{"d_expert": 256, "moe_layers": [0, 1, 2, 3, 4, 5, 6, 7, 8, 9, 10, 11, 12, 13], "router_score": "softmax", "balance_loss": 0.00411, "optimizer": "soap_variant", "lr": 0.00682, "seq_len": 256}
Below are experts of layer 2 (counted from 0) of a mixture-of-experts language model. Rows are named router (the router's row for the expert), down (a neuron's output weights, with its number) and show model dimensions 0-255. Each number is 500 + 25 x the weight over its row's rms, rounded and kept within 0 to 999. Numbers have three digits each.
Before each expert's rows: a language model's description of what the expert responds to; "comes before" lists some tokens at least twice as common just after its tokens as in all text. This comes from a sample of Wikipedia text that the model never trained on. Tokens count by the router's weight.

# expert 6
What it handles: Country codes, months. Country codes and month names inside sports result tables and dates, such as USA, RSA, GBR, August, April.
comes before: " |", " ", ";", " States", ")", " ·"
router:483490512520481504502506475524496518477494519514548513463508536479505475482471479462499474492498446502504490479506465520485458535500470494477503553428505523471508472483512519502521527507481504514459489467480526531519533479510444499498506481481512477536507497500521498517470508511478507490467505539530530552519540502541519560473498497524462513491494500556475535486510480484513509529452505478553530491528469516484502498499498505499502505499522513490534549512530499529473513479513488517510507518446492517490498540504511441474539492500524509522509506505571479463528495496525493487506501540440505453502498522526499486463477490497477545512478493538499478475478478495446509474471508505462439513511490470530501452494523495487452502477483497518540479477532547507522515493463524
down0:483517478508538510524516491530550526451544506495489523516526469542448522497491505476504516473527474484511530522500547512481490485497494519483474501529524479521511500492495457493484513494483514502542571523509480493536504484473493469496523513546492495492536519494489554487487479531490472533573520469504530502491466531495492513509541496517540532501501533487500526479498530534549489473495502520493479500484495540482484511499499476488465503470471528511520550468496486461478488463526490515542521508482518480498516500496510490547532497501480497524496505518462542480517492537513438473495453481502492477539502472527507517429548422482525529507447473518512510497560520499473478523469503464479505485482481480518466448528519488515504508511487530535506492499523517504515484510508516
down1:482489493512508507476513482475487504535485499497501498518493483480467508499493517522475482482489498532499488538470510501487553524536528458496516486516475489439481480473523506533497477517495528418497476518526455456493501509518474523561485504501514523466512482481486502499475503511504481509501536477475487516547487466497464551477476483491502550476515470496461535512460512504509515511478500502499542536533493451502512496495521459464493527497478552461523458518521476504536515471466503529499467544441540501504540508479434524523510464553483509509500510443469484545527537515501464521509508509528446508499513481500552484468520458510491479481457524492500520493512499472482492495526536502494479488499476475497461475525449475482480504494511522472473499473530496500506525504471486
down2:520495484510475506498457497476454521489539494514539490506529504542469492522526515549503526530461522454485534548466497478487539531517520491472450490473504532491516507458526525522503507541500527505498471507532518501522481475502471530522489526503510505488517515475520475511472529453529491527506534498474495496493477509448554502488512501547450516477488520518510513464506529501465510476515464523499528505518516459503531520531519476513464502491441484448494479498492521482509471526480463482520504519526533533513500510549510510522509537499518516432479545515473531467430500508506512484523497520492495537465554496494441467531515505483499532441490516496479519512487524499484550498482464471471491478499485490507485477486488479490510458515527505483525508516509527502516458506460482
down3:537520472508477476462508524508502494476542522475473515516536505473517492532490495507564484494524547502472511515505478539493492524504494509485560473482503497507453495515533514497547534505504514494520519484505545507468463476485511484505453497478470495522522553517527455543554500477506508479469481525537493535477520492461454466515528469504560498483475517477459488471470538485535469494485524476510524522547512507552516513493507487508521521544493462530500481514473495500472466521496534492527469522491480530512511490501527519499547526481493528510468496482474509497492534448465480521522443490555523521486509513520528547485478539494526484492547517495518487529514516489526490483505523469517530518551489481500478491485529547475512496506498453515528464495509465478488487509481491
down4:528527479513502501460509541508459483505482477487510508486492519518509547496499458525533511551535519497521504489499483565497454465471531505474511527472481493507498528501481489533461476479480520483498533509475531509491473480524506486551505451488480562496551503494502516482445470508484508509517510444488499506487514532542513480514517467518528519470481477486489508476502537468480456464531529500498503538476483484516457495517487525466506472488490526538463505473529556529505495521537478486542445507544504530498464490502505540491542514557480477468468473480469507483474532454501513488507459491480510482503472513529484556492522503491510507523497494507493534508508505487480554542488513539515491496521496531435494515472525498490476528464477458487518476485507500493525497495486513
down5:493551534519500521496538498520498514508524439492563493522513510509497530508512510501495487463518514497522497524493490508467523533506476485486489489512452479517519526529474442536488529469463485445491495500496500513510530518518429539547491505516533512447515485485530503492485513517485476503513505486514487485518510534489515503458507511491464492510490536535497492482563496491489505542489464505512527511498463518497507514572480489518503484528490476480470509541450505521487475497529501472528493521492511480488451494533457461530477512480515446485546457512496499515468451483498458483535487469486452535501505487459471485483505495541510470524478497508486465515497520503467529493512551468504564519486468471481482485490478483487471481559519488507500509528527470533482485499481467
down6:470451501514511499484537470467506525474521507479547527486515520463513475505544488441481470504498528534473502487472491497490507528493535532538501469505490484436486446526512527468553506508500491512518493512479521499510465488514489478549521479508512501518486509466513524537514504503454478486472534541495480474446521522453470504512523493463502491461524485513425510487498490482505487466493518523496534461495447483497460462495496533508513501483500456493494533547496511553559488481548457493490477505483538496539506520518511518502502500481499524467489519561509481477493521499465523512486486537461537457515492510514521481516488481584495483502538487490515484489484503468500525490536490504515527482468524455486493509544485509530502494491459522507492524494487506492493495493509531
down7:461509479521479491488503481489462511510484525513499479549476481505510472478490466510432511469453530509467533524490502470521546452509512476519480506553517544483541460489453492496486474517577476502479520478486528541470491501513493550485494467510470493524493501512506489520520503485482510501523492483504507562526499526505494526473465516462484485469492495484494482488492526517485490516494537508475468472470490544524517484493495482443489491497491429483528530518510518492510497492478505532510487527533494512472505477530499467558482540494504469501487512507578504487520514506520521525524506519447501506529478500519516521527539484495473448484533515506495514473528461530526511460512487522499455519490516459551497499528511485499479501507486499503469476498442477465552499469509496
down8:476501519472505490504493491501496509487462540503499470510494520493455476534487463519537490469507474525477532543471504520504488453452508482475511477458456533475496489560480502503518471498480510539498502522504496520484521516543506467499491544511501484484496489451501477491537508536511499527520497505480487489495480512487520496510488504467506510496537522538498492497511498541506482483522557480453454501503535511527517486535511508508548522500507486485513497474490528434472506435509498489499536542525516516506483468506548530519558481526492481487526542503496515505491497465519496493533499505516540501514503509473478501464516481508515508500461535560565494513490535544552539474512472519512457520487464466549533537480485529505493531512570507558502469509479507522493497502519483
down9:538450494500530506534538521506527478529475483486489470495520503474469521481469457500485569522512520466503505491453561490520471528454515503536495490498493510498457462496494488503500516473510508496476514470512507493553526503490479506529554507536486496555481502473502495493483499468548508564495499520437452533527482491503463471475530479509478435519516464525504499537439473500495515513483482496505478489467473519503473498482497477509478463521524487503487469443534499479536496474493531517480468481476503554499491473490516476496494488567519542465493539523499517495499529509479466493466469517465510496494517514521487509507539532480525517497510517462531489509511475475478480532504505513501474496469517515530520514512496462474520499504474546519508514483478472464450500483492488
down10:534476496471488500436472457508469535525465518521485465478520492500502527499480512542524497437526496501462474502553500475459525498514466509524475483481509492522490507485507533515507492514471502487509539510498507480521508535525483447514499508465505486532501526449497537490499447513494490472512511515470463486525550521513503508492502495460526470490478484514479490460517535497516517471525500484506490478498478520463524500537532486450524501514535502533514487524485494520542546516501484497520500504516516550526533491422499515507493505545489508448511516492527495487544503502501504465504502483526466493481493534457510540523520494446499476530468524521524488481503519513523436499448466509472495481512544497492500489499494452509513473507501531486507436515491481493442508548513461
down11:494458473501502510476498525530470499478538516529512445490485501509470484514465494485476540505477494541517493499490515524477491488480494506567495485477484491469467496521511511518538492471466508502464481483464488524453499507513506472517499465523540506483501514442523510554515500519513493512518451464523500543492472455535518487477512493506471462497469497474477487455495493541457495515481461502508479539472506548553467504491565494489461462507490507451512527481491480513470493478483533533495486548526466528495484484468506507501472525527473487496494524476543487513481470478532508503475493531484471482510453517497522480493546529512527498492506474462510480487536490497505496480483495542571448490506516566509503521497505471460510494502469520526500517475516503509525490538556492
down12:462526481488419490505497455450567489504482483542488552493519495476492518475476525467501515486515518455473533478463503494512496526506534469490478465536523511516504508511496488506536489504440465515495529537540497500496492517511526520493485501525503476503508504477510504474488473495524486476496468520504482483441498515574454546564466477480514522482510458504495521522449485483491496510498498493479503487517522511503489527441521482514479496468499486529454475494495486462518528500492548542504523500524472494467453484525534483504511507487543520484486550519547521500525496507441464471517519476494507480519481473505468508502472457500442498503526483514513484512485512501554473496479511470512473490498488511513511486474522520517463491494488500499511538502523501540459537476502479
down13:509507466521496511525486487494485505491530508496490500492521465486530537509514537517443522491467498433480497532506499523449508476505463487496476479531518501529501475484499497515524516464487491462542464489507543502447486528510484509490482519501473531500555516502489457516518499520544458524505491483444520428525472508477463465481429482503468480496472494468484485501509555511522490510486483493450515510489487508524516515522486505501479466479502481512487553484499506519497496476511481462467499488498498506514504500565496528483466512479536503488539507501530504479516482538503501523506500443500462512510510464481520488479460474516491487475492455482513490488507546508501522525528495488503508459548486523498476545507467534535473471551528474477483535505484458454505482535450531
down14:505486504489496498475526492486493455511527497533472509524505518504525525474498495450512532457515474537524488454475543521554481472481503537513512445464549492476482508490494537556526489445479482501562496490532535480491491515491498460500503509482515497497515512525485504490491456464495471546485491467519505484489536486463510525502495527514506466504502495487520492499508518520490516502524484495502551522486463495471505502498499484502557469509490519499514494507494489482524471511522480496520525520514478513471519466536479515493568487551483542550515516541537514506517461503458452477532509495570501493509542442498541524463504486521492455494485533482519559489470462489495545467540525532516490506531507513525517518513505517528479495525527467482525496502516507496483496514548496
down15:526517462544523508533483553461482526512506515473472493531526490502522492481483498549485504482497532511489486503479467510489452506475498542504507513463494485472492453481519511506541510515493505494470547524528466542549480518524517515538511530513514510483506498520495444453482486498512510514508541494446478516514515493457519471532535482507528497459480484517477482494543507474537494473504498463533493460501487469510438551459518499482553487496493515539537515458476494521508462495499513497519492540520527493540510493491514500521514493508488568468491495551548537494506460551489496519518496533497554462510467468530464506469531470512516519533496515524505515471492474508480504453466483499490518531514502504503521525520484519544533489508493489505528531500486466489452512502504515
down16:503537504551514449512547505484526508477511480495503546531483529519482538485509521547537521484492477503482502468513538496480488486528483511547519503511495460464503503516506495544471500501522528489449468442498542525505497499472486490502503484509475491523476460486500524484476484513516537539493444506517497446496546538493480500535499492526482474562534494484531505501554498464441505512497473480530511452446477528473500532490489481523524520502505502462517439501484463484510475472492513483506501540513479482513506488512540495464502530457534469484540484504499492486498494500557533493523463506509463502530530489502514490526521526482487487479482454472501509531526464507485470490495481484501519534498490489465538477518470501499499482477514467474544483529488504524450444483493497

# expert 13
What it handles: Spaces before numbers. Bare space tokens before numbers after months, commas or table pipes, such as "March 2020", "ATP 250"; also dollar signs opening LaTeX math.
comes before: "1", "2", "3", " |", "4", "5"
router:496464520508494501501534501557485509471468504525528494458502525486517486489502509468458507478545477512463448519474488564492515521462498483506539518405507538470523502525511531493502511512467476522486505524466485538456501470479457494521529495481517469517512522504567488481432517500449468523482517523483504517474505486496509512482525495509519516505532532523548534520486481472487498509489520506499496508504522503497548499496506539486469491492495516475471524515501501477495485454503501516502520456452529512446492478456546527485555460501473529514504533474511465509541486493494512476512489509461541488509508515515459492503478489540477537532487487542518484508467500481482493486491489526516513513520487516491496481492529431505503469531513541490532486509529481511460499488479499
down0:505517487498518534474495493487495519453495482474495482523494484479502468504503526519503472484491495551519520513464512497468463469526529512502562487485512526488540473520456553481525513479470467496522514479482498453483488483492486499498490493498514529488438507491469526530527498494518492534490484469512474550451498479499472488462451536530448476523525505539491522450509559476527523457447446514478463497569478518488504499498497503509495519470530506517461489505485469462535527480524510477509493542505452469520528502494536519526543516501471515506503503511545483532522494537473486456503477501481437521473462510503505485508499526526555461488504507514540498520516508498513475498509500487498508495528511489497497528481486486501498461499463548473495494456493501492521459538477502
down1:460490477515498497518535502525490509516506439497496521483463496516494504509483509500455565489525505500545536529510487505487505480475523488476503516506532487464523453464494459519537525465500553482497505522498498470529522468503530498496467500490510434511533495519518483469526485491461486490507498518501502505554497503556479504481512510474536513548523518496507521466514511490488524472476491484515540488525498503505534513457562505493460485491523527494511521498546503489454483478513475564469487488527532462504526500488481521453541467504505514473528483531518547485478460478493451473486520459466480514489520524505441505482477510516514492507519518472492476525504506512510485471487494519522478467477503456474525495443540511465517527486521537526472532489486471495510564469512476
down2:499555507518498515511471518496457494469520521503492483555513518545459490474509521555507542513488510484472452498505482474448503497487460519465439512486515469484536496526501504534494519531485473498518493542485521511520528465501502539499489452445482522508482534480489520513498503530509510500523481452479528512492515536497504522493504528516541472504522515442503505450525490509445483460467449464494501493513511496504529494519490514503551497515485505529488474484480499547488477500494526466488507510487518521496477528491533530521516544494485519530519539501522512524512478474470488532528486548509497466508445497465473469486496481478511485543512527496528568488514512509536540530499484440501504530467463513524459492528483481438488515510508486497516524504476519531515492496500523
down3:462482459499489464484503448495476491455502469461482505464540533491499492520468544507471546478488488528483476490531523490501520511523524480493488523494493470475521542502486459510541498510551540459489488500536494510475512499466484487520501505467515519486494491487513484510471503526550474491468475522522514535507493489482503491519493517490470499514521468532511517466507531498528491489510540499474529474475480498556480480492468465514452518550506518560500511524539460470506495520493479524491486530521512503478504499526445502507522488527536506463481531509491480498515494482510454506493507499485473494501458519472467459488492485504505541485480521544483450489561493526491461567478489474519457480518532496529541488470458532469530505538487438503473497518496494458494504535525471
down4:471515507527456494487545490460505500528535482490521553542474539462493495474512503476465534507530495516532478504544486468489467477475548469501503515475500506526512534530487469463520487516517498491499506534509513501553523499500500505480521531461519560530436499502507503488542465517483520485504489505554505503483470512444527469490526517502458506485482528475473533517498517523489497499497511499495514491503497521500507518482506505509493531483506509471520523508520485494450497516491495459463514552492535470548506467488491489499489479468485515526520484509479511508481502471524514516528490508510558504529500531502505563459465510464512485451437536488499498463468498507528490465473461502467499501472519478549528478531488493476546461514494481527502444479517517468470455474539511
down5:534467513524481481489521501538529473476527500500472514504465487510477521476495456493470462486526454506497506532524553454489481552470526483505486481480508469488491505426487491520488462497512481501536518497498516540525499477450498517520513497511524488481522503511476477488474500524519503521469492482499493436537542505544469480529473530497554509467506499484541496478493504531526482452482506507503491469492531547480498524517549460492488483464498456446486532492460529492504444505533492496511480514464493458489512469521491475479496486470493490479519515511519504515525489526503472507490485463510555497520506500507507502547503457447468455498489500514467470535467544483506510516516512502511490494464486501504536493473476480505513484464487504508547524445516488533504527559519535
down6:452492544500453493499493468518531533512477510513447491502495496513508504494534533463438476485450493491510498499468484486493479457553543498469491489501538474496477500477556533523503545513507489518528480547458493503519537521499544554516497484510549459470510495501506470551492457508470469480497471514491503470504508465488494469524510497453463538502479506515449478517511531539509510505513524496491517470522512458525461535500540461498479464544483517494488511503541484467504492486482476518502485503530504475499508495492477525497548508447515485464501487529483496501581498482475512485505481478475453518513494525485474530489473478553477493482481521504466447496502475463477523502527508523491490483537524493516495487520476480519472501493511509527487503518531500495513552473501523
down7:467489557477517515508467482447506497481503475464508496504491576492513504529459523469510466497533483534511508489475527507499502515514522461510466490505509513522508486491519530477488469492481523524524493508514464461496467467530486471507488487527451508506489426518478503525489487489517540531469513523538471536486489509505532493540464507488504496500494541551470473501484495527480516498481495504529519506526504525490477478433532539438531443527549466492456503489527482521522499509495517506480468522468525493503501516540460504505522503511537484480524501475488502505528501515509539536503518496482510534499474523528536472529508574449493470526499479489495521523455525446505442518498508479463511479478484469473518512513494539484446510517483501516489512488472494505522494499508513
down8:512488540452512515492495508466499534482479522493502502495525552496504491504442500423497463472506518533521487527458447521480533489515524490521488518526497495497478486469515506489542503505455478508516533505505492486519477494486487491503514502496495545534510496481450515456524467527553445523496493522528518487512522495527486483537501516524519506457518484460479496504474453493515498483534491503530488496493508507534477464516499508490505531501484521486529526540498465537495521520495498466482496479483467474514499502504539493503461454485494510523517489476504540527555479452512461492520494464456492473452475454516496477539541505523441514494481503497482532506552479480513534483453520484524578525493495469496479530479524521462517497520509496489520532489481497541502550488533502
down9:501513512481523468478548494528504518533460500484470480458491511493481535504473494520480507496481462438493491472535476501481483520532513532518512475519490428485512496466514505433495525528528545523480471494521510495525562496485515472502517493524471483517509495475534476513486512460463487497551525522501521502494498491496482444560497539499509498475497494521524500482554539504471462500484533528509498518510498484527485465524545510505526468512473496479497513518461489533534454486486490465507470469491530507536505510483480475502513489472557474474517466507474515516530452449485507521503533521506496571516471504505482493522538502469473486540484526497530514495536487495511481513490461490531484493501488468508453545534533442500489513511525494506500525514483496536504496510532471
down10:494478454487448494492442461521527516518499504487543549493475488515519524483498547494476553490523478490490524523457518454461482499521479514490524487504515484505488473524448499474540493496464511509488486487502457545500502498444504496524505495493525478479475511468572472488487524469501492536505468453525477526498492506490463468458497504503514524521474475506471449454498519454498494500507511539478504431484521537535507528497533514493454547489513493521502543527489509542498532500508517479490496484513507493522486478474510509545455494538478487529486548508531522467512511508541506479466500512470494451491467476489461496523486524465511503520528534504477480535478527537490526552483507511509510473526483529493502486485489502561477515518509497519510465492500488525499542515508497
down11:503490523500523464472537524478514510514496512482469485529494537522510468479465503490496460513511525453479512462517506485499511480501495495513518472463493464490522527459474492502501488525484449532512472491476512545521512508463502523503450483527465439508524520541497486496511483458535483480450470492447507500511556474490506473496524487472478459524508494489505491483491500548508483485497537502502492449507513516532500505556473515541538536466500482534501507467514494487511538495531551524529516461531501478481537512511504526534475486520476497507501496495471480456511472514499467490475496502508496525505514499458488476536508549538499487511512516477492513519538539531475508513515521514556465512478539475497501490499493446450526453501513514494588483511508516500505483473442521
down12:465501469465502518526528506488489455510486539518527483498477495485496483492512523488480477511532517469466522528491499505542545496523475466518487518433515512509472504480505491523456526483503524475531464483519476470515495486522489458480502430504462477526514526525441516508511519494498476477501485489489468495490535545518503458471535534509477483526506508502512473525499521509516477476536499485502523517504546495538506492516540463504537474539489470503482491533531547568501518502539490498473495507495478487507469489466513505493489464493521499459533472490487483506458530485497485534492505527532491481458499545500471468529536532485500550487500516476502521478485488533510495503516465489490489507478590442508538524495477500508516551495430516510477500540476495478505518476506529
down13:538502483493515479500528474504474495465461505475528498452523499461468497474498491505452503503478510566535487497503477483487478469514565513467487476490485511516480496494480534542467520479464490499504479535522541486500503529539506500461479480471502491496525494489486519509484492528509478536487489484517501450497483539494533500475492465486547484503484484519537513506508519447526505517496502479499483492468465546503447539496508497424463487488481494490493507562478487521518483460457502496542502518493483507493467512500479503513459473493522532522494477538489519488475475488468478491500447450476483500492508495471520466517530529528535487497495534483452517520527506485525534447490510491506522539508511504519524503496501498466421501497568507467499543539488511541539505512479498
down14:468528513454527472467515455495472472527494483472482530457521531514488447476521537458545469549474535510512498446503519518490517492518497522506461474526539498542501498535525491469488460519501470517515501492496493553506508520516533533527496503504480486495521521501510495486537476491515468495491482493484527498509475489490492514517496494501517492478494493507500502536488492498481540544486517525495481501488570509471453509493511464464489488527524515504516505543479457493506510543498484477471489517489508496554497501431505475479495553543507504527473524502459531476476495497515440531542443473541456477532521503488509493487505498470525497523496519497459544482498486464530505488486478455502481491481518486518509489448488489522486502526523462497475505515537515548539475513536549
down15:527492516447523452487476513470477485510499446540450483495473491543473518508479536476514478526495489513521503502540553488506513461526515497542495542489480498503491491502518498485506505522489479462495531484467538511485525521538505489459503508515520506510476525515503531517507502453505484463468467476503502521479499503494564514476511497521536513519500491536549503523515535474547537517476491466514449492490548502510522585492495506553477511505476550488523482513505534489499479463497505551514457501469479511477537506543501482490483528533467460472522507508487501472496480522491487545503472505486507493475469489505485483502522480485530493422512552490485502500500520486541495481437506502509485498504489507468505519483524490504472475498521493443528476476507551488523463531498494
down16:479472546429462485492492452487484535483509532462521543496513460508494522574545516491507525463464469512523472485499495470495491493491528530520483553483514510509509510528491511524506544438530487509501526493504512467475482513498502516459514451528538511480493513536500505519507498491520468509489532540509527533500512504488505491490492498521490536530476537542521488509556484463507488510496496569502495466526481498476542544510490513497514504466486521548538515508530514485533491494521498474513512473504535534479492514494471532504507476527516521481532527531478501496512480533483506512540494442500474538508469492492498521522533552494473543482479510472483492493548505511568512456481488489499512511525485440509520523510479479457502512504468519483537497510490533479486484503498473

# expert 27
What it handles: People and group nouns. Nouns for people, roles and groups, and suffixes like -ist, -ism, -ian, such as ruler, family, Party, owner.
comes before: " of", ",", ".", " and", "'", " in"
router:464503523487499459510529490527479482473474493507513472440524488456498507475499489500493528483460523463492507518530497527482523483487485490467481500490512497498479479487551522492523522498519515523472502484508541522493515497489485533521518483539524489497520506506492555505486517516510536510476511526525592560515497508546491539465514481506471494475475464543505529565516469485481459516461534497490503514504509455532520515501524502537498477550542512480531515495492481496484516411507498534466536512490498552476499491512481475516514478465470505528526449509505500500517474472483510491508463500520524494450504552486488475506490512525492522494498546516470481449488516479497460462500481519530487475460511485486477496529547475478457465491473527501494479521471496497505527504494532
down0:507505442507542471513507521505476498501481450468468486498497511497506540456489498559530508480531546479510488490505522492499548495463476524505505521508514494483491487487491513522529509496488463482509532523525429471501530539496497479529520488497500483498465506490442538476501467485530489455490490545469538520517548516508529476524546509484495499473449466500472507531502518502472513505515547472522497464503495530467478520517514487515511579545521487487487522548495504438497474496543481502515508534490497527476487529516486508507461511498458531515506519490521525494528502562510508529472470491502497521526514518496501493542509516419546497500495521490507514533449499494513479524469479488521481511456498499497499499522477517466462471526508462525482522465478512504493495491457506
down1:539517501523466470495459501527491420540507500530479467524478499523489482546488518496486497467479522479499498529513494508503489460509503498544519513550517484505564490483509474501458472533493481509478500519519484532522459524490538457514496523524458473520544501496469504448487514518497492488468519505496521492507510473483475492496536544518464505507499514520491513492514480509479468535469484509515502463498528488499498487478519495572475469502460470524485529487469512447504461505515530476512470461541541474569492516528480538484476483521523493499487522454498524509483490502497515506539518493489498503500500505486519471552495570516473472485543490463495441517499502494485528485504466481535485457515473509463496498511494510482521525484513479494523471509456494549536542464490511
down2:531491517497500512469500474532486519527504508513492451431494524504513493482450484476517517512516492479518491463516499544491544536494498497483526504488509500482497539504500535470484512504474480512493438498534506513519513515458536478527474513523513503517483526459552511526549466443480535474516544481522499516500490476514528525501462467517503420491502458475500489487540497502465517448538519520513469483493494511486528458463514496486492489473485480493503506483513540495464503447498529476525502482505464497511469491544470491517501505497508548497511549539487498504488479519523480518485488461509567477488444472489543440482505493485517495515513525462525522509447465492502505530478504460501516494479498510459530497513469536477517481511514538490513533485492496519520493477552490
down3:565512532504529510445533521482483516532507454530475519535496517518470471517469492505514522477483482466494531479510486492496491508508497507515485480528483503506488464538500509504511464498499497507475538469513511517545520498461495476462532508504493524480456458493510462564516501495500532517463499462433482498480506540485479546510498503484496544472512476504516508480522463526486500535469466489495470499501499466532548527517488492475546513506517533486490507535500509473550546508485533530529501503483489506485531504466526509492508522482429498491463530474500495505516476478428501553507482487529484512511532482465474469553519498504514486492525467516482497437479483501479514542513535500515502513515492507511472537481476521531455465522474505500510504497536468466473499528471539
down4:527545482470511506474501483517492526518503475543478517482506477466486492517491461442509484551546501523535536542498506520573483510556554497463504497517533537536489516506482481549485480528516502516509518485473485493509500487472500485516535515527488512509496546522446498535519494492512485567546551483494529490511511519496486536500480523492524542507522474500492529463494510562502522460533527538546498466481508513497523512495524480498464503477499509476437479454519493484536517498524488531522495514451477530454463501509492529494537506506510512523535474496471499523523479502470476517470542501468461535488476508501516495513512490522504518546504463479503480506510471530488528484518492542520514523544512517491524485490487452483543501516491509500518485495510509507526513539512469
down5:493556553542488503497515473455466493493489470477499509503468531510491501505481515479560501499490454513534495482513486494503475521475496518505507495468576468465515534505528468490457502487457492500531492476502464512502505513464492488478531514495513492509484486462445509433506514494553525523542496487496504512495494490534473481506490505498487491518459505498481490502487521470523544510525494503521490546490492477549557483494510534471459507480504548500548501473511526458490513472517508461465530480488467525540464474514502488503444526515486500493514536536460464542452526497507466526492517515460482527503491501505479467495523508484520497503520504495535486513461490501503521508456466477516562487483509493501489524517493499507487535475521494526489453488478476526514452483431488
down6:532487491435475520514484489517525482467525500531542496495530523488539534496533484545495511463461501477481489494496474433515515534504491502513508482455525450500551501513494453502494524485450521568473516493472488488543547494475462505523441470503495490536488488499523484495510519521488513518532480466528507524504520482542511507459523501468553481488498480525497521537472499462473505544469510514501515489497508506487479491459508490509509499525518480501466509516509516505532503502533534518493496479500487520471523461510477486491514447527512473509510502569517546540510507449490475509517489527487495459485509518538517500478511473516523494484498512563551503494501470479513522498462501501556529480496481478499528527514493509487494485480471486494430516520523481483465502446481504
down7:542471473533544485485486490501498458546492519437506492512471538523458489518458472528511517493508498509533501489508492516562451498454511500454483453512511478508480506468497549473468531474538518514531441507487511461542537513470492477494491495476518502540504489530494519546486524480532506484488441510470500504463469493528508498472486492494464443480481468496518528495536478514498475495497529454464474512501502530497501501429484509470505527499517493489502513474492488503502478469514506499469510482511484443487485458493528492475518512500490548471512536511513520491509498442507510523547516479504478469507477484537464507487528455498503464523475558487503491502530489466474542510505512520482501512490499490486499501518498496509443514497543468498552483496497517493520521539463502
down8:472516516511474539514477463454486545499506506525462494509518532522525514530522516522468506457523491503462511528498509518540533491521491550513525479509446501457488530486523547461489514509463501505483452453506461487455512519492471479531512502469489488472480468548513504517525521489490470499488490482535508445523538516527492500492459499501502524459514502463483475534502477511514527471504541500479463510444510503526490454498454507538498481491502494476480492462481458442472467529512517499543499544488484503494553513525499474484489521480494522483495518482482501469508453485523509467448513517522543516521441515489507519490524522507482481513527500513513489483514486521479479493450497521514506557465538514530455505488437501473515502533500484478522486465499518494490476493495509
down9:449501544519573513506515556537494468497527504490485529503512485523508464506502475460473483515483504457470505508520471526479438478508525510468533502537466453485474515483440527469477502555511497518512527530475474508494497474540501492446496496509518499473521515528483504481533532481470490483546480491535510523504489478490494467501500472535488478470420496478523493516475507516472478482524485499518520475540516501518488501546485511517468505492494513496478476477545485496522481491490476496493439476527485496506491511492472457484520512519492516511517456508476513479469523504503508435510500487538493502531507471533513491517467521510486514490455502514487468508504505504499466536532469481450479478478506490509464488509494507514504555534519525499513489490460506486472584453513506
down10:537460531486478495512480518530519490482468531513458490530507492515519518485485529521485487490501515498524503510509482485522491516520487503548473502541484497527503522456495498479502459515494533499496469454519509492527504502515508483487494503481443501500505453452516504507475515506537481502489514516458511481505489519481517443544509481513489496455481549481504498494509537497517543476480454517473474461486527474463493499502521527494506496487489500506489500494547521420514546500521526493482534487543507482496504521521516518473454477513441463458429509527507473541494482491459489458539481460485461488486552512543499506529498452496513517507480426420480501504477512472523522488506494477495494459469499477479506533526473475503493491488469479525495495482482451491520484504511479
down11:449509532511499519479521516486521477522494527523537533559563490507531520487534496498490515499513523475516485515509487494504507521511439479484467519498522504490492489509445501467563486573525515506458503484493477492472488506519514548473471516476457530494505482495456494499499494512522482476490505498455484562495460480521479466493482497484453492470511555444504458535508463486515475504540445499515491506506489488474510500501511497515519486523460523519537516498474513494545489503538495511480510484493445514524519481470492505466500444473531483521485533476514520512472490561531514465504506516478498515506514485517549507506540428519512523486520517505494485505568501495508537520521505459475482492501539528496518484507506513508475489484449510506512497495522470490488526459498487
down12:504507587508504500473475502480498513504488491512500496527455470481503547476519454504548507501487485496495511480502512500451486493528469483483513467517490465483510466497510466503499484485516520494531510493486456497466500516515477472540450516465536498565545538511519503512486472510503477482477481492511518512481485447461471467514493533479522535535530503487503520513548521484502461533484576523494481528550526504539479522495498523491501495519519483505476477540487452502503495471534512493485529492563495464543537475466539508525500444511489508497519494465487510479502526531528567478526520482512518485501485488488473509478465497504539551460540507483501504511513490488491513473524524508474475457521483490491493497497533518521480501488480515480486471513485433507499497472552496
down13:517505489519442524467522504521490485472507502503450528502498507535544481496470520475485537468452533497444482551501468494529509497469505460526481486529505488500417467514531510494498499522512527525477485510519491503489469488455548480497531515545523532515502473487481503482557496511503514495480520483526488517509490529515502513485454515505514499439582544500486522471520531500548492548505529518494536475487491511482464442486427537506511562469490512527485528502457537492502505509519473470509509506549475507502523514500483489529467491472517504520506458516537546507479525524475504530501512468508474515476514466506529509504515469505493493506470501512503470517532504492509537515506497474543484477523517504480516523468495511487480527511475490518468514500522477510521518519493465
down14:495536502511535500486542493547497505544485469518502476489470498540491504482525498524487446459509513503495472533528508468522496491509501552495502516503501528511494482494500534587482481494523522522469495502485444495503509504493473495515537497482518471512542524484513453491509518522497484501449503509489500440535517479470497501465502472440501481488499458504521485492522461506477492451541490541505474481489527532497487521532462523506511468517507521496452505487510509539506517472471506502464502520465506493485530447471456474515484507475523506515453491480491463528553449503465471494491478522521473474513521517502549502542497534518438461504454499498510470514541421505479519500504506549528493487454490507483531491499513468491509511509521506467507483493493483501478505492480470
down15:469455484512480503470516510509481449552490493468540461472500522439481497528489512458485522460483467507524533504464508515439478503476532480486531509512502531498485524494500511457522490444503514508502495513436497533485507510471518522456526477488458502537531518514497525531475453459492476488473514474510456502470487516491448496509460495518473475516521509504504450466468480467500558532512481525499499500479523473528491466508446487475516510453496543542525525504495516521486474514523469466539486509459509456555493509494497491442469513483492474459534516499504494500492485475492498501513495487482495489488500495496525474522492489545481488450506495493507490455505507515441523480489498485501517516487467477474487524490512499545488473488498488512467521555473479498476503516465484
down16:513567518514496536521515537538476494490519481478497502521488475535517469533504507490525512498456487460522517540508542496503513486536483478497505519528533533514483495512501513502544543485500512503485496501564487548575517460515491517443510524467513505515499493509533508503492467502494528504513514499513480465497527483539517535487466488527443471516472484502469540524516488505520509523508515482466530476434515502499521480541485456490477476502478502464523480498472516497491479536515450463489482464496496507524488490548503449533511506429474500427481505513507524554504485559526489504506514494534504533464471500509543537495478494468515465529504521492516527500536499508494508486497502522506532531450499512515514502448482478489493513460486501501485515500490498512490478480461495